config.yaml
num_hidden_layers: 8
hidden_size: 96
n_experts: 64
experts_per_token: 2
d_expert: 112
d_shared_expert: 0
hidden_act: "tanh_gelu"
moe_layers: [2, 3, 4, 5, 6, 7]
router_score: "sigmoid"
normalize_top_k: true
routed_scale: 1.0
balance_loss: 0.0166
balance_bias: false
router_cosine_scale: 14.0
n_groups: 8
groups_per_token: 3
init_std_router: 0.0126
lr_router: 0.000541
vocab_size: 10624
norm: "layernorm"
norm_eps: 1e-05
tie_word_embeddings: false
optimizer: "soap_variant"
learning_rate: 0.00645
beta1: 0.95
beta2: 0.99
max_grad_norm: 1.0
batch_tokens: [32768, 65536, 98304]
max_seq_len: 256
train_tokens: 229600000
max_steps: 3733
dataset: "wikipedia_en"
Below are experts of layer 5 (counted from 0) of a mixture-of-experts language model. Rows are named router (the router's row for the expert) and show model dimensions 0-47. Each number is 50 + 15 x the weight over its row's rms, rounded and kept within 0 to 99.
Before each expert's rows: "mostly gets" lists some tokens that are sent to it at least half of the time; "comes before" lists some tokens at least twice as common just after its tokens as in all text. This comes from a sample of Wikipedia text that the model never trained on. Tokens count by the router's weight.

# expert 9
mostly gets: " ==", " ===", "\".", " ====", "'.", ".\""
comes before: "\n", " The", " It", " In", " He", " "
router:42 53 63 42 58 57 42 50 45 45 69 48 83 69 63 59 45 23 46 08 34 54 45 59 65 66 28 39 58 62 70 52 27 16 60 74 57 54 76 29 90 72 57 39 48 46 50 23

# expert 49
mostly gets: " American", " York", " British", " English", " England", " German"
comes before: ",", "'s", " (", " and", "ian", " City"
router:79 39 54 75 70 74 48 44 32 36 74 19 60 78 67 66 53 49 66 20 37 54 52 28 58 78 26 45 49 53 55 65 50 45 54 66 46 47 59 37 52 68 61 44 59 58 59 41

# expert 57
mostly gets: " although", "%;", " but", " if", ".;", " that"
comes before: "\n", " ", " 0", " 1", " —", " 2"
router:60 33 53 69 74 76 51 49 32 40 61 37 63 49 68 38 58 39 62 21 27 42 40 40 65 67 38 43 42 55 79 72 51 41 53 67 63 39 65 27 77 74 78 33 40 62 46 34

# expert 56
mostly gets: ")===", "–", " Animalia", "See", "°", " ==="
comes before: "\n", "19", "present", "18", "N", "25"
router:43 39 32 50 71 74 44 39 71 45 42 59 66 51 72 61 72 47 65 23 28 63 44 44 51 45 49 41 46 49 56 56 70 45 70 70 40 63 61 31 77 83 50 42 65 46 50 44

# expert 11
mostly gets: " part", " President", " director", " president", " Minister", " act"
comes before: " of", "ing", "ed", " in", " to", " for"
router:62 54 56 72 62 82 42 59 29 29 65 33 56 50 69 41 49 42 66 37 46 44 40 23 70 67 34 33 42 69 67 79 51 48 54 64 50 54 54 34 63 79 65 59 42 73 37 51

# expert 2
mostly gets: " known", " MPC", " Coordinates", " such", " active", " established"
comes before: " by", " in", " to", " as", " for", " on"
router:46 50 45 58 71 84 34 39 32 38 36 31 56 46 44 62 69 32 77 34 43 50 55 52 46 45 31 37 71 54 69 72 48 58 45 64 34 40 84 26 70 71 51 27 45 55 30 51

# expert 63
mostly gets: " years", " year", " first", " second", " third", " final"
comes before: " |", ":", "–", " of", " place", "=="
router:62 77 55 68 63 86 30 47 60 35 29 37 76 43 53 45 56 62 59 31 30 52 58 48 49 51 39 38 73 60 39 43 65 44 71 48 34 71 52 08 67 54 61 46 58 52 55 29

# expert 38
mostly gets: " While", " Although", " When", " Additionally", " why", "When"
comes before: " |", ".", ";", "%", ",", "–"
router:65 41 57 65 66 78 44 56 45 42 58 38 60 62 73 35 64 54 69 29 44 41 46 32 66 63 26 37 39 57 63 80 47 45 56 65 54 47 55 31 62 81 61 45 41 86 41 51

# expert 44
mostly gets: "′", "',", " ft", " ×", "×", "°"
comes before: " 0", " 1", "0", " 2", "000", "1"
router:50 43 37 35 88 65 42 63 52 47 51 28 54 30 52 71 77 70 66 29 26 64 38 53 70 53 60 33 81 50 68 49 61 29 43 64 55 38 56 47 69 44 57 57 62 62 24 35

# expert 18
mostly gets: " Although", "Although", " although", "born", " until", " when"
comes before: " the", " he", " it", " a", " she", " well"
router:36 39 42 64 75 71 40 37 63 44 42 59 62 44 40 39 66 38 65 36 21 35 39 26 72 56 39 48 68 65 73 70 74 33 41 64 62 65 41 43 69 35 66 46 52 48 69 32

# expert 19
mostly gets: " received", " won", " took", " wrote", " using", " gave"
comes before: " the", " to", " a", " in", " that", " his"
router:53 69 18 57 54 63 57 48 48 18 48 63 70 53 50 51 70 40 78 30 35 69 23 40 52 67 51 52 67 49 64 47 69 51 67 55 51 54 66 32 86 64 47 62 58 69 44 60

# expert 23
mostly gets: " 1998", " 2015", " 1994", " 1996", " 1987", " 1980"
comes before: ",", ")", " |", "–", ".", "),"
router:44 52 30 75 67 74 40 29 66 30 60 34 49 79 62 42 59 45 69 37 51 46 33 46 64 78 48 58 58 40 58 63 58 38 66 55 51 47 63 34 52 61 52 57 75 46 60 37

# expert 33
mostly gets: " album", " game", " medal", " tournament", " team", " games"
comes before: " of", ".", " in", ",", " for", ":"
router:41 44 37 65 77 65 28 84 52 39 54 30 66 49 57 44 52 33 69 38 53 64 68 19 44 61 62 33 53 39 56 55 65 45 65 71 22 60 67 22 68 66 58 53 46 44 34 38

# expert 41
mostly gets: "ations", "ions", "ments", "ities", "ation", "ences"
comes before: " of", ".", ",", " and", " in", " to"
router:44 51 61 62 75 64 56 61 54 41 70 38 68 61 52 38 59 18 71 33 48 40 42 48 63 77 52 23 39 52 77 60 52 54 68 82 49 48 66 17 56 50 57 50 53 50 42 45

# expert 53
mostly gets: " Williams", " soldiers", " parents", "isters", " Jones", " brothers"
comes before: " of", ",", " and", " (", " were", "\""
router:68 49 53 71 74 71 49 67 34 46 52 34 60 64 70 38 57 49 65 27 35 45 45 30 67 69 22 39 31 60 65 76 48 47 48 60 56 48 56 26 58 86 64 44 48 71 43 53